Weights of a small mixture-of-experts language model, trained from scratch on English Wikipedia.
Experts: 64 ReLU neurons an expert, 4 picks a token.
Training: a variant of SOAP for the experts, 240M tokens, 7322 steps.
Below are experts of layer 7 (counted from 0) of a mixture-of-experts language model. Rows are named down (a neuron's output weights, with its number) and show model dimensions 80-159. Each number is 500 + 25 x the weight over its row's rms, rounded and kept within 0 to 999. Numbers have three digits each.
Before each expert's rows: "raises" lists some tokens whose logits its average output raises strongly, later layers aside. This comes from a sample of Wikipedia text that the model never trained on.

# expert 32
raises: " ", " as", "."
down0:510507485523504521508491503424502510503507539493492490505508476506509487490469514503467503545530501494459473471494462506529549466504502521477473490535491490515505510456506474478564494488503475504503479495540527498486533548514550533487503532
down1:514494512535517440508505513503516494497484468526470502498475503444502499518458485496448495484501525534516489522544511510495479487443474466496529524550468497501512466498493498516531511501483516503496479457490476512467515449516479475463477491
down2:535492498487553555577509541502519451522463526512523496464459497489506528529462481541501529475510522446482512512503502495489500480472496528480529489539541548493472560500531509504498496544494478497511499536514549506521493498517490504494506507
down3:515533513502486468480520444501520489509543512493553469486497503480507512512499505500497485483464511495529455488471509490507514481518482491513489527474480525531478524454489517493489533492433563497506498478462504516544461531480484485501475483
down4:483482493501489491486469513529502503505459511525515507527474558523482464520513530501546524540501488490521510516472469487498518500467517488475482497466512522502485518511516498492474537476497465508559472526529472527513521536534531507497499444
down5:457484517551502516493531504496490504508484501510570512513514500515464505500490487524509474507486501437525528487500470536509519484500524447514488515514514501463492456493522432495529510509476523496499504477489470458485487518558492447488529514
down6:491492481494505503505521468506506503510483534529504480457439541523495523520506504482495476432526504497506469513509487509499467522458494505495448534507493493511528431512516502504497476500508512489495501523500492477510523531523485534474506468
down7:508577524534513487494461520519512527493506523542532508512489512494481452471508492503497505510505528513482507516499534525472499508523533511508498515547509544474519493529495546478494510492487475475443505463499559509522500495512547467513528479
down8:529500460466526479487489552472532480470442514473515522550471530513489514512506524471523514475518509487493513526472503520514469504516554560466516499478462481494504503504491480508519499501474490512494436473479479504488535507521512492528462495
down9:475499496522504508512526516488501499495513519481520519486496471492512491525532468518446511501543499483528496505489515500498519485476520488551505498499507536501467495481509505488568533484515490494473478493488498427496505487488495516556509485
down10:469515535462490510498500469533517510472491463521500504477502510530485526492519540552531506492557472506476465462516495479482513499486505524530507475502523483505468466525466483513502526503492477513482472541505510456528503538546495472467528524
down11:477524515505521545496471506468540469509493524523545488498480497529504500543490515524492473515493473489479521495490478476470520502535533506510486523531483497538494526487512497508476498536481481453505523488514501502473501462496507492484503534
down12:490478509534545476524494531512512454545523447492501541457475501500472555478498514537543529492480490517501534513476471549538523494512563477473500516511467478486517513541522499527497475468523510487474522461544495497490484513520540488500553473
down13:501506513497505520499481457530478516479477525533465497495484483492477540478521487445436522518493476522460504490464498526514535514512542482499505526499509490527524533525498509485503487486500500505516467486492470499523493492535498484467512552
down14:529518502481546526462522509455490495483535471501526540513534507513468472527505466552523493490506500476486489499516492509489492484467425514479502526515508507537479525503443492497486519457518460499470476482467467522534568480508488473486517472
down15:498489517468470515471463523463536519493491503514485465527525522478502500486531476469495453511509474525522510520516546480457516507499485510507520529524471519504472512481461526498523503524497487488468499484502527470555476510487529455485509526
down16:497489488493474544498513477496519530544502520489490484543480529507490513490528488509501494530480522519557473538474482495544458519471479464517520464478504487487471459524525458512510510456502487495507461493506491494487500522522501524527493499
down17:538474493502474482468481492462488448506509515496500539493488497533510501529541500492487489508527486523450477525516544516508504510454485485480467534474512480449502517487484495482489497465477478489495521533486502526471478520478518539533490506
down18:499488520523490491506454482503540532503504517508461519465507495493523495524482530500493493505487515498479517504455501473496508505518497506479490503539487488501492531545549467547454448497452527523500495478513485527538523554512503480450446533
down19:512490513463446520497471489558486499484528535430520463494473482488526493504496511497506511480506501482503528519518498491454504495514533529558521534482499515480449481538536513487510533431498474470501520486536468486482487540482504477464510503
down20:496481519522490490537521524503508519466462477506509486523531545534500468520497517486499518480494505475452527514486505469502515493534485501505497561530496528550488470512503497529527471571521494451525511543525467514469516479535504547495440502
down21:526514527533477503486523501510449476505470504481498475519528509489467506474499530479520489475489487545505510528538494509454524520500513508530498532521517497482512508488483499501512491537509564508484472514525507485487477503489475488499500471
down22:521461500512521495498510513488530458490489535493474513480480508544519501514507503518495494536518497510501509545537484533513526496463492491482509493469502513516476480488504509491485474493470522530504520489501457517508515519486490514492530444
down23:523520457489500474510509513518446519521456502518505506563532504487492489502465476501499467521474461512512503510474493473515494543454511537467446506488496509517525549480550488530511494476467483532477494491503479505495474490448542486508505508
down24:504552509479521455512526497473459514503511491487468497468506510494535513508485466435453502509440529480491519487468484467511545474505546452489498484496503483496471526449500474494506498479527493492483506492505512465466491507515479488453484467
down25:522471501513537512497498478482499506525586521530478518511454514511465520495548467468476514488507511520490485499519509506481508487520500555500488512511449474468491493464517492479423502504502498542508516499508470480470532493524478494466496495
down26:505447502483455558486525512524553461477569508510520511537540498474511490507509537502510499496489504474455519495481501507491476506479508506482536472459486477515522576485518519492492502526498470496505491524496502494495465518537478520503480535
down27:514499518470517489505519482469479532526524499466532492459507529499497495497491481475517526508495497541554499502447485492471467491490492498460526528509524526542511443486492504503559497495496514490509472459490497505456517510499523491485506497
down28:493534473491512483530462494494485526520514514548521516509495477490471513469484565521518495487492509465488512481483484479521501485533512513513512507496529450476521509518469528473487493484448522474493522502494509516504490511483518527513496505
down29:485487500541454506468505524495553497505506476534499518453483453512480555484489447498489526486522504496478495489483534468487523484494486516464570521486516499565498493506496492495494479500495511521507512519494524470519498499442484469516485450
down30:450523441501477496506512434525540510494514477493466493475503531502504522489500535486536485544439511476484504501487494484473476502529482458541506545494540524515465492483476489471480519527459472506460523521505486468482461516523541564492484499
down31:486562503494503495533520560486497511495505508530501476536521471510520482540517514507495498530509478520481529514476502520516530513478519535515478482473481493495494506557491501485484513537485503470506512490502498482545523525478477480464456469
down32:471511524479494500497507515492489494495506548479437500514499514529504541531460468553495484519469524527489474516503495442520542511522446528502500500509481486478514502506484519454494498463550491498513480483511481541513480518469527529523490535
down33:494515529494493557506475508482486501488450507463517529469507490510505528490521553527506522518479534480510481538515564538492486486480504487530476488520522498508489541510517508563471495461519514489503538530474502519508524516478519478464490479
down34:508544484536489524465522480446511469507521555488535498514483486497493495514498499479484475473475547491553515501481510488467483495476527491514566520499463494538517518502494508514463512525530539457535485509507476483505489474516512511467485524
down35:502456491503497477454496477503484511516505543507512517516477514495494505529476522496529499509506480526501543499515512506519495483494484465449485504471505507464475544541515499481459488475537466532472464480562457467425484491520511521505532557
down36:487528507494523508498509473499511536468456469485514504503521507557491490452522442493531525513553488513498518487523512498483519503505518468478521528502477503462499477512490521530496511464504462501488511506487459544490506523488508525490502514
down37:551546529513459520493465522475516435494471516491517477546537506496483482513503460481514491519520486459503483496497547486528457487509545468449487474449516454510500449493501550533524526515515500486533511488481488472489534466538507492520526533
down38:491492547472494494525471528487519504508483485484473528544501506517507521523533510526480509490484484521475492527490507502481495582518461455496542475517485485517518477520528529470521468491531497494506521508516500531517544500454485506486490532
down39:489540505484487507527509520477490482531429461463454474524509437466488498511497491482504485515486543495485545480514488506487494491525507500547502508519474532506479503513521465490494502486510511464519479545494555502486496522449519507494507501
down40:474535478515527512483479530511534460502501542477506538526504547516516470480510518466530540507535462540482502472481467482485495468531538487521494546519503509534482496486527490514512476487504515495455459436527501536527471507469522512521493494
down41:472486523539497462512484459466526467492504474512530514511528487530512490544517507475494507504521531514506445472497445518504505511508489489520503502518493480487509481477522462512525488543487503513498503510487511491505447494499489533507480497
down42:505448491527459543521477521505514524503459489534549482530521508493516546506501503541549522508502519527527515501501551497503515497525486510509514511502471528520529513480568522513520482520488479527530518545483549488484492519534460521512476482
down43:528506465453508477528542499454568515480478506484488519532463510513524513518491474484532519503487505458494489420444486524498510523514519504530551506514534494499505488489513469463484513454510454508511481492498504461466485504504510504498481510
down44:527509500492502514536494502482507478470498470508478473451541490498506466520552496510442510486498504532536516475497512514543519464534465489487487484546448486498513475524529453471492475494455533483510496512487543471463471497507505510526530467
down45:484500481513488440508500499481517505553501500511510514504504510512443444496473517497520465477455501449502480484507516487475470551493501549465494484469488543448478489478484494470500487538507462487496497479507495448479499543466491485508556519
down46:501486514493501499502465541506480448499505525473502487500507512500533499519457518521513501483485487530515484504493511500533528525481478493491550483496484492466467482463512446523457516480509519529498459466550490486491578504473532484512496495
down47:531495496492526483490494526520502505474492516502571501458524532484484500547526479477485490511521506479503480480494517536516511497512476486478499566514507520506507475489510525496472492493481492446530478507474543513478504557454472449549488517
down48:499460474459464520543488485501475492453510451488517507498478566477487514492486456521517498468536503502541516484522466505448505508465484494529491480508475487463515527499515500506490500507480485495522485566504536531469487521511503517531514521
down49:452508476502483461504461514459483488437479486522496515487537495479512521490485483522528533450501508520479500501508511549514459509470528465531477513483499536512455519496490470427539464489492510500504493501460499480500514524528506533477520517
down50:498480550483513513512535498481494523497513513550470509499500521486471490471506516511493519536472477518528533491453501516475470527510525498574461522463497505484462529515487503466516535502533491535462528483475531495510493535470514492493476439
down51:506493496493555492495470511512513458524496482425521460504480503497528472477513471482512525494472505497495482457494552472489499501487510426489478458514474503531526480518509536532491453518484500494505467535474509465476477480469484522473480485
down52:494480523493495517500533521496461535495504446497511516498479457499511509473510513480477463510522462493518495475519510492519530488469515474459494466513488547508452510510542464487457499508524468509495450495490476508522474453524500477502461505
down53:499500490520536514483531465512484518526484519468461522543505533492524486522517495527499479508491474537443477482495525523496522490540490536538527519479538484478502490497477530473479477544460454485520481458486487511483499522490503498567506473

# expert 23
raises: " in", ",", " and", " to", "\n", " on"
down0:507487515535509469490481503478509525508489499526489561484545448502468528462497500515502526495493517530506473504457511504446521458508480488505505507482519497485503514483475506524496541498473511499541532480513482522535543489516518525534512499
down1:491472462476498488477506481493502522479533513504507519515516493553497501536471557507468505515532510459535516472487445474507496461510500509507475477487495498504502485448528519482537540514478450535507492557498480494462484515508500471546476483
down2:525495512472463465516525522510532522483507521452445494564470533545526515490510508470473530458488512459509511534489521520506497485473494514478514512503503530496530503459517500535476489484504502460439481509515462493513507473505531505532535526
down3:504534518477511465507491513499513470502472485500497558487519513448508532506531488474487510505501538524485496522492491495490467492470494525550517490476502522538458506512464528537503534497480487525469505554487487456456474547553493456518513559
down4:543515506528513522524509500473496538473510537487463494484516530473494496509488474520458510503509473495492504479538465488494475510473515453481474494500514496534522493509493473482495511423481569499471503524510529498543515540494508511484501488
down5:526520453531430541462525529543506476508533496476512505486463460478490551476467497489509531559500509494522522533517535510489531527490504506480508543519474477528515517511498504501488498532503500530498451473509510449490501467535516490514519531
down6:521500513485503477514493505532465490486500481493457516472503530496462477482518531475499477470513435464497520467468498513502496559460475487472497485479500526481465496497506520488479531502498496530468459483501530496478438509487520468465522539
down7:491496562515505498452500492447502501501495544492507486513522510464545475499495520515521521512537534501498476479454482484470503465487490448499560460532501461508546506519518502478528507485481502507525501484469521482506533546526463523516483517
down8:509511491481529494509529489463501477457516475478495510457519517543510558510495494518502508465521534498535531472488483512504498522501512507508502498503481495527457491495543497508536505528532483536485481488529471477514502490533504495537531490
down9:479506480532460527527482491506482517515492469510533476515492490490485493488500476529501511444505550500501532533532502554486512520459557544504495528490483477533526549488500518493477504519480448512483495480450498507439461526473498461511531553
down10:498505476456475510535508525538485488560514476552512507469507519490528555479522532533488456494515527491523456507503472506526440541479522495477505490480496508508515496455473537500501498430506496482485519455523506527453527516517485504480500466
down11:521475489488484493518498463522513486517515480514488451518461545500501492531507463481461528490540516510533484519493501497526527470536476497494491539468496486514500486504490540453533539498506509482501513448515502515461518521451535489517526515
down12:494484461498506449518501478484513529517445500479470492521504543491456497536507516489496495539478541521433485500523525494568510515498517497508468471518516494480499451531496488531569487472456506545516482519488488504502549504500505502511483538
down13:497521521520478509458531543477492528501525479556520519532508486478493544509504546481524526479513497472456532498542523461497510545520484447515481530487499485520470517547473515495499483560488496490491501542509503506526499506513567525549506489
down14:496495507473514505463512509556471475474533448521501487471486553482503526514484483482513489498455502500510466539523502485523505477518500544486503509450472512457530527516491477476519509492487504503506510487498523498468517520447467514501476479
down15:545495482493507534476494493510491480473496465486515503527470548506503517474508471535485508508458471478518473497504536484445480504489448476523537516562491487500473509487508463517480506503499498526526557483471451483533501531514469519513482515
down16:528508503500476526499498492499493476467480455506491556494545453522506493514467504468520491481513509444537462487517536446474524494504450523490481494477498539442497510473459530498482478490468497489521477455503523553454480524488510511542512495
down17:490496465474435525487492457512549497480460488502516497504469492486474517475495507516543535503438478511499487509491516526485452507540505451433483522446522496506469524529472506494503494494516519482481464539476503513519491522510514501532486482
down18:496470496471522479486489542432495517505528497485543492518495494488475454454482492538525539488456517517486502501500509502498523519459482519498538530484489507534498456522469561460531541517502475477476523480517510518449476548453508493479453510
down19:486505532501518498495470525464547556480475522459526543479498490475514500513481514459500540532475487560486522492491500491446504522502537476543486521505540491487521534538524508526476459481510512503535494480474549472522488467499458481519511521
down20:489481478449482466475508541515472500497503474535498489492486468511504478490498490522476524482472516541495465471529458526515469503466528502559494490507512505479505420483487492459489530505536447486481510511484487477478517538511524529515514497
down21:484447520501458455510478528473547495518505501531523473469477499511523464446503516507507482498469494477463507536493519526494448483536493515506501499504472501443503533503505493505494476501513485496520512516454496491480486510491531505461544493
down22:531481534502504515536497500450449453517485487502509490542493505514479488488533543478516530496523517500513489528490476530491531490516485514534537542507472473530503530513510538493473498498504499520514504506484504545537510539504464522442482556
down23:491487496535515491528503432542508508469534477501521506516512496511476483467475462510465419559490517456516463514524494474527511530519514449508471455474505507509507501526566496492520491517498516489544493483488502497485550493546473486466499481
down24:505471479527509494534509512521512518487501506456491523524526472498511531480547499524485482474507440467517516508521472489456465516555496471506515560502479508490465522527460477517490500507488469511528526476548506510497523512501508527494472494
down25:489478513479516491492527494528522505521483494493515509504525475475484474483503512493480504519465541477540523483478466522498484482480467503526515492522482470454478486511483487460494510499502488493499476461500533510516495528518531495492481489
down26:502477508491468512543538496476492482478507500502518541502476524542519462545531500521472518473469513501474509503479553466487512467520497455504475512441495527485501512508467496533553526563478505492478529531521516485483512496520485499503492497
down27:478514507531547519496502532544553514521512528546455516501458474526528518489498518538555510495507485481526479500498526480465477481494528456461470485506497524552507523501561504531479499530463480483504520496497448517510511490462500460484483464
down28:488484506556514507495525489492523454493483513541516497489494529528494527531481442530509470523517469515512478465490456539481517470470489495500467488524449506454493504487534466506491503460512479528454484536516481531475452471523455539482477514
down29:518506479500485494540513446514486540521546511507503506526467541471495452500509518511482497507546488535468479516528514536491505476510477499451515501498458494531465514508479462494497531465548482511543482476468497460482467486496514559511504552
down30:553499445500547502510484457524501462514492506485509482466491520507525478486544503494502463494522452530491488485522526512479509480476488505509477514485500496494508475533533527460512494447468530477523484486489490528539500489505542495536496479
down31:458530501476521476503469483510501501484509462471523543486492506456501503529494489482489483493517527470512521459533461511514475540501500475481535514493515539542508445461520502514481525513493520492480472509468527496516495512522457510479498466
down32:444491477506530483493478499536519502520524475469507465466517490542519466472487495519438503514490519542485493435462512469522488475473507528518485442493509509504509492497499510488499517529509522516511517508484490490514511540514506503501538517
down33:481513528536477531473523535461481494472494507506512537487513453516496553491477490511498509481541512499520478551497493484498507505456516522487538527490521505501529488519532489524503467508475510496522496552510500476480464470493522523468476452
down34:458479513521503484516453511494460532515493505487484490487490538506474498517525517525494518503486505511452488506485502480490501478500545468497507525531456519467507524485539540489523494491536504490450466514462539494520483537489506519485520516
down35:526499540483476519507539488536485500473524485477486515496509472538512544491463516509521481460546460504526515524494526513501472500494490460472504531503472556464497517496537526491545503465471513491438495506446457490484503477461517495553482552
down36:529498438560504472495505494476524534508521504483505477467527494507457512487569497511495494494498523483477501464461531452508509495518485505522481501500500502500499542504565471479533472490545506482498518502500512477501496517535458513522519508
down37:535482482495502482452482510502512512491496523508466506523513470476526522510486470469512489507489465495519486502525526520552517476501507475483489507493531530440471484477470494492517463507500511492499489494487521530484512451478467500479504517
down38:506505502485509509508480492511514522522521502510496477525518479487508491497509501497545483496487443568509498506474473497488470479478523477465458507511555521514500442497458459494458494481457488512468508470499510480534526498512492499502440470
down39:478448525454488470519537494514507527510490509508491496562509535460473513528501524535401544509532532495484490514528507517481524517500497467540529486467501498496530508533470501460511467495498528500496486474482487536502502472501478457488534509
down40:495505478493534523498547535475537501503529516478502504538444506515539511520514511459467493475507500501506504521493499465509484476511489500472533511526493496512542485553507488483477496508519511491500493519521511501525539484538529483487532501
down41:501518496530453519500497502469498459476473507459460526476541514516520473493518492544479547587488520518485526526500497480477534503513503480519517533543500479501532491481492475478491531503508531526508503530498494484465499501508476524471488514
down42:497548518453435480491535497552464528478509537464479514541495524520485524466479499486521473470489511516524515491477478482497509501500513487490525516494493502528530520460506499480555525522482533501563520455480545462495493522511512494514537494
down43:534506508485495530532461504537446531546490473530476504515495511469521489478505518471510515477503495515452507464507507468452477469527525497528495490492526506483488514508535522477521529522464487496449478496510454500500516556523525520474529483
down44:500503493487453455469515488507484537450552465507481533506541512473472506492493499452509486556479482502507522468495506515554518494481498513515495483474450512523470497524544516507458507479505501495563560492485532499489561517489513477553499490
down45:527485497505491550505513520524500505505490503501540519497501493501501531503526498517513497517478450531529517469520496500479475514488483537471477521510449505505499493493495496548479528503524504507453526515482555504469526494544474499478519475
down46:508481465525486469514507470491504531526482505512532493471507516493462469525508480495485467485491504550546532525475494468523495504486491505505519521519469498448469498471520477483506469523470470471505512465485537519501522473478555567509527479
down47:535485510530554509524525494491517493483515502519500506535535522488551475465478510508530524468548477477458509497467501443481497483509505471510490529487501541468477501471479520487503526483500486522506548479491567511493477506505501454533471486
down48:505498479513495512520505540492505511539499497508544504470471555517537517492568527503467489470543481494522490496525536481500512466506519454506517450478533436500480514477534484475502498469482519500493497473489507543476486468468435510480440494
down49:523527516445503514490504493543522514490496529479538475486482464525474478516477506520537498509531516494506553524537491504510518502542461477459487495516499599497532567462497493512490473483521526468529452550491477542519466517464473533481478545
down50:493540495513468502498516488471528495455503526500534504486505536532510550521534495507505485509473505518512491498490523479498499463504531548512487507490486527515503518483523517482508498478435501513542514518508455516523484510459507510528476514
down51:531495533517484513487512475507530516494494480478516471470530531458459475529465507497585498482471490471492505532465489479495515477483488514487468493523553450483507498473511503531517554514473485503498523520465500561533494498504500517540504484
down52:507508489498489530527491541487488498506499498543507478520533517535487502522462467489504552491548490480506533545474492505501524521448503510495515471473491470498556473495501507513518482506544504538443491511501502475509498495545546562531526521
down53:540474509471505495506519463474494471487468528498497488510502487485478524518488493542492501497511528456460468505490505492519504517492532498501524504483420513489488478510418483500530517568470536510501458475522490493518521484489506493479507455

# expert 19
raises: " of", ",", ".", " in", "\n", " ("
down0:524476514483483486504511537505561500506491538495501471561532522508544495522508502486539520466485449537482469533525509486496497543479471506485513507535522506487487487532515498502489497492475488503509525539496479504509476529496505462468499523
down1:511470470493483503523469489493502483487514439529514536441506517504479519553493511476514532481499522525483486471523496501421515432505520477514490477479504480520486530465535536505524521498499483535515487502451490465468503511520500447454537543
down2:520515500501462502495500494491491482501460504509503500499527496495521553499503500499481525545493481542504504503512473453472466530516513484520503505476510515472453473498487461503493528514492496497517509527475464551530506552538463543526500509
down3:461523468499496487486543486502505523505482493488480495466505476478556490475509481521481526509502480488515483487526484478480516521531538508519530515465481499505500532503499494443480504475503506505525459472538494490460533546491474470478519522
down4:515496484492493503523527455466515472551530498449505523450532484456489507519493492485509495517489505489509499520478494507487507475558508513511495513539469515533486499527494473473510489485536469524483502500471495507498480505504521501516533507
down5:520463506471515508489490484481483495500530522535426532462491484474488495531490519460464519550508497486537547450547502494497500478498519488524487511511493483533521540502494533515518538473484499462517481465487472495495504463499473492517518533
down6:503534488530534460493518511517480532499520475508518474497536483511498491514507531456511480490491524520489471504478546498522477480478487491490510494481503506471471510503489464493506471511515490479498517534479434526517494475499512548518494523
down7:460519485532507532509532509537502499540487485464501547490496527476473485468522518484501515536513529456481501503507491507521507487544490519518486480496517482452480531464505516489476495533471456488484533569511532492506492486494474483503501471
down8:477490442458477502451477499488500531455478523527519509481514506516505458478488504488496494573485488525476488543491517430510558514487503488497515465499507505523512524499468480497481451515511477531499473502507509503508479500508506492534493498
down9:469483530506553500517470503522447464513469464508495485474482456511524475525505503483505504505460504490516484523508489479527501510500544480504494508519514479496526513520493483542479507478532499483452486500473512502510507499477491474501518446
down10:535500483545501455486514504478502488508506560501486477522502462534523498485487528514486543514450499495539428516513470465483491519472487497479469467524499522510467518486493503450528558491461495482516477526489558479474474499558474505470518487
down11:426509495484511469542509532532463477483467501501456440497489487483474511509492555493518497505500547510496462500496502494514508506496491494474533460543447442506496508481470529458494480493471497493504519481509539517475510491503491497495539479
down12:499506494481483493514487456469458474523492486505494528499498533489504471494547523486490495522475481493492498465457503534458491509485460508491433542508518526474485511469551524512520508486510511496503441496488517549506490522486494546483501463
down13:539498528530528498493513477516493452538516489477494486470499487501498498483537523486543497479514523519486516530478542507465464486489526505492502507463505466511545553522498492508501516534460483493518468496499480521522525480520496537512498520
down14:480563478484508526520504508518496526494504515513527483494473541479483525509501491508457493470509516470491450520496489507459482514518522521488500523504469496564489506459528488490482529461452491472465469494501470583524493478523521505468511537
down15:479501554531486521485555477471511504525521544530537464514523518544543491516526491503508489520495482471483476535489510508511503538523488538476497531502503519494504483493536451475488484477510528541521520486487493553474499511525496443551482484
down16:527477494543461465529524539470507488510489507556490500526546493481501516507482504522536501508490510503522486550507480526541460515485496492503488487431530487441501477511494547511488496574527506508519482497491526528520488492489500495533468525
down17:505529446491478466480521490474515525498442472479508521495545473481522477473542481497496511519499504481484490486521499497469531482530508519499525529469517509487465496530541471504527520508460504443462486530484468498475455510485518512509474507
down18:438487519509476515498480468503505499495505497498507494491476495492473466519516498500472471533499505507460504523503523491498448495518500507500509522453495542501524434506470497514524500540518521514547520522492441448515472503486447522530490459
down19:499488494486491471491500523451510467505497471556470519483481479539504544513532520483488499470519515496471496522476511483503490458497487469533454493465465497519516524498556510489515509499474522512495504507428494520542509468439518469474515486
down20:500476517498478492465500490507476512492532541559507489490471544484470528467451474511483559496521528518517504495487475491534505514525528500510523531500493477460466511493532458482468508506537470463503506487547481511509538503499471478506508471
down21:482477482477501505493528534454466502475487454491495523498481489525516482479479451485535516495499507463491485530504520483533528477443517464478529491523497491502491530510444495487507494518477459497486523494544491508508501489494502518488489565
down22:464510522479530470511484463507497489507524522509527504528529536469518478474489543512517474513492527500514505529522480525485505496489483491526467488502527570499516513497522493477489553477496503533495519498459522455548509461496482519519486500
down23:517491475472568493482487544519491490478487510495474489491495517490544472521489525504531508498470560532541543494477484528585477492480473520545536496507531471513472496527504507515483540512488523504484484501539518535489509476490487531486462507
down24:478507504523517502524540512495544475503432503514534535509505536472464516522482520505548469532534533550505465510520493529519506530475491517476487467477497560512552463549485497467500494520477482481530495530526497533486499479520500477535487490
down25:499501546488526484546482509449493466499512549531481501518516447510498461489476523537475486540471522504482537545450474483520499522507493525510515502504546459498496492520501479530536469554499487484482465539500456526535544499527470492464487490
down26:478500495529468520471494521510477487512517535534519529526500481525496506473506504553493500481493512541478504473560522499491523484492526495503519481525490525482518529487485519497474515487462568455491510475536526523490528515518467490471492507
down27:488493472489521518541506542490458503470535491487523472495450465499512514470538494504533466521510487502484529476517518461470525534469557463531491509519470496549522476476529510510432498474532473500514529538513494537461509475531507469502478449
down28:478499508482480485557515479522543508519495480492534494474498485532504500475483450503490541483475499481507520509484524499539505471474512520517536528511504444515495542538430493533474561527502483459499503485515504460514490528486503470483477501
down29:530451510518469504492502500518513479516544493524520522533510489498533504502482496553492514524519517503515508479482529568522500480449478489497513504496514526525454506520472456501491553528508496516482513513479502489487482528517484518513517491
down30:537535444476504485462484490551503482462484494531531457478492492522491523474469500563500532499513476478510495460507523514488503511472521526483496520476467481442518466526472499510530525487486511542501524484528508523502527478541493509469482496
down31:489553488509503498466514480526514526535509453445494477503533517551499511534485499496509523514559482541579507501505526529520498505494502456520413502509520468449492517529505471515504481497484503488445497516512521481480500541463499505516494503
down32:520521483492479479491473512514478517474491486497512516548479492536521510507501488461522542516492479472492560495489499499510507493540504566511524520493524540459513481456517430557519464517492461539491518478479511492489564502563469481484559444
down33:478515501528461499461496474512488500530497520487528554472481438482493479508502496504444505482493480484513505520543484491520537508527499524514461526502508501506502498495491534489561524473484560505506489480521502538521440479478523522487504504
down34:482485503511525460500520508492480502494485475492445503542517482474503510500536473537480509445483528474523454489530502535487535490542472479530497540514487496516557512501506510503497464484529517497508513468513499491490514515492464465502456493
down35:510523463514506528528477523522530454479487465498553519498506506524455528536483470523480498513542474543538455506498500496544519502499517506531482502483491506511474481435481498487497480484516456461500467504477473494475490521476506507503515523
down36:522515501525540498468486489457500518549509498539534516487520512510444507497496538492517530497513513456463506474479503502521447515503527515487529509521443504527495552513472502510525496466523485494516494441531513510499498534487521529495522516
down37:472528512528535519537502460479493493475487480529552487536515485493496482502475549496527487487454506515516521503465505517516462493461508556532516506477534486465477482491513481512496495479516505477511470483546488519536513494497484495487478548
down38:530513561499512518517503511479512536522492508481487495487482464505515541500516575549506453501493536515484524483475505501443535524492542502480493506499486526447488545499530509485494531473562507506514500485576496511489468513500475519471496510
down39:542507526489446506515489518562511505490517458500488557517486512483468547445539520448501471482497513498557501517455490494494525497484528510501487494508504517493483539537492513500483490487495507525497519507507506486483486463515499532484476470
down40:493495484533488499472532491493482515555498518475497514518499513490509535490502542471506483480502489493478534475495508506527501465462524473517538464508480477491504482483558512504478506488499519496481519537524523500504482494530472521483500515
down41:533481498542506484500493496493478480488498518472524493490487482532483510524493537529525526496511479518480500547483512524497521485489484534488489474526485500541520500506523508516495488484475516512477474510491484486468524496504482500505517517
down42:510498530467483492507528494522490536470504516529506508528479517518527530479553519461525530514472524547486493516499494487500511501489502519524496482509479495455549471515454494538501525475481520519523479454483506500530496531502487496464501490
down43:516510509481460488508489515473475504509534503486448497545472459523461501484521489450485492494508470492533535518517496547495517546446524482573509514503455499531468519526521511524502469489523534482484524517551512495490444468513557482533560468
down44:492482557543549527497517511507506490486539507518495504500501529512539488501478488507477531418506461491506483547497472457533509494455521526490498467509455510522479522515566529542523497483509493489513490498539543514512505476524506540516517517
down45:527511533494484517527521549471493513545509526510513491493495478520506564514510477506497549489517506489471510506473469446497501525464491505496529522528506509537542475490496505496466520530476507502528494509486505465498488471489519486524455512
down46:461481486465503499514502520472506478479513471500469483474463463516478527477515460496562468466466470496475490505486498492519510479500466521527496518493517524503506507484447521494522510566530545487502517481488512503532500487512510520504515496
down47:504468504483506495480518493466522477499516472478491511494502491500512496498507529534479507469468527493506531506507523469454495478558474473444513541523507516475491495431518521486469559535469516480539508510454520511591542518501496485504522472
down48:483533497485474462490485528532501496523541519462524444524513512495524519482487497522481516515486523486445484470463483458530535483492475488525522521489519495475542505539506483488461517489473484520517486528495474471473454467483505459524569535
down49:478531472484474491509456462467520504512488506513507506433504521469547491526499501490508511505526484506528539455542498483505477493479518471512471452509529467478468537472487496511495494518488507484484524482469499515495490477485487513510474493
down50:466453442459497495551472523506526493455531523476494504528522445536468509551519487496523529486520488510535488490478541476471527515502500532469516481488485506502454502510493536520501582504515490528486537481523515476518542520495506479546467516
down51:525492519505510511508510461484476519471528503513541490481518477528506514466479522492513472543493488546474517527497483516481506496532500466458517493509486478550504454521491464505522475496505505475523468488461520470507490504491463470507516518
down52:514501492488484498466519467536528515504510510460465500557499538512479490509502500517551495483495479467517491515519483531490515447488493517530503493550506532489522498521498468510510500539492508471447494496509463488511493488486475495525525453
down53:513528491491499481553511550473506494539508481493487468495521548512505443513471509552412509543498453530518518480447485486501474455507475503475543503503478506538489527517517484530495481467508505561511489553500466534468495510490489524522501528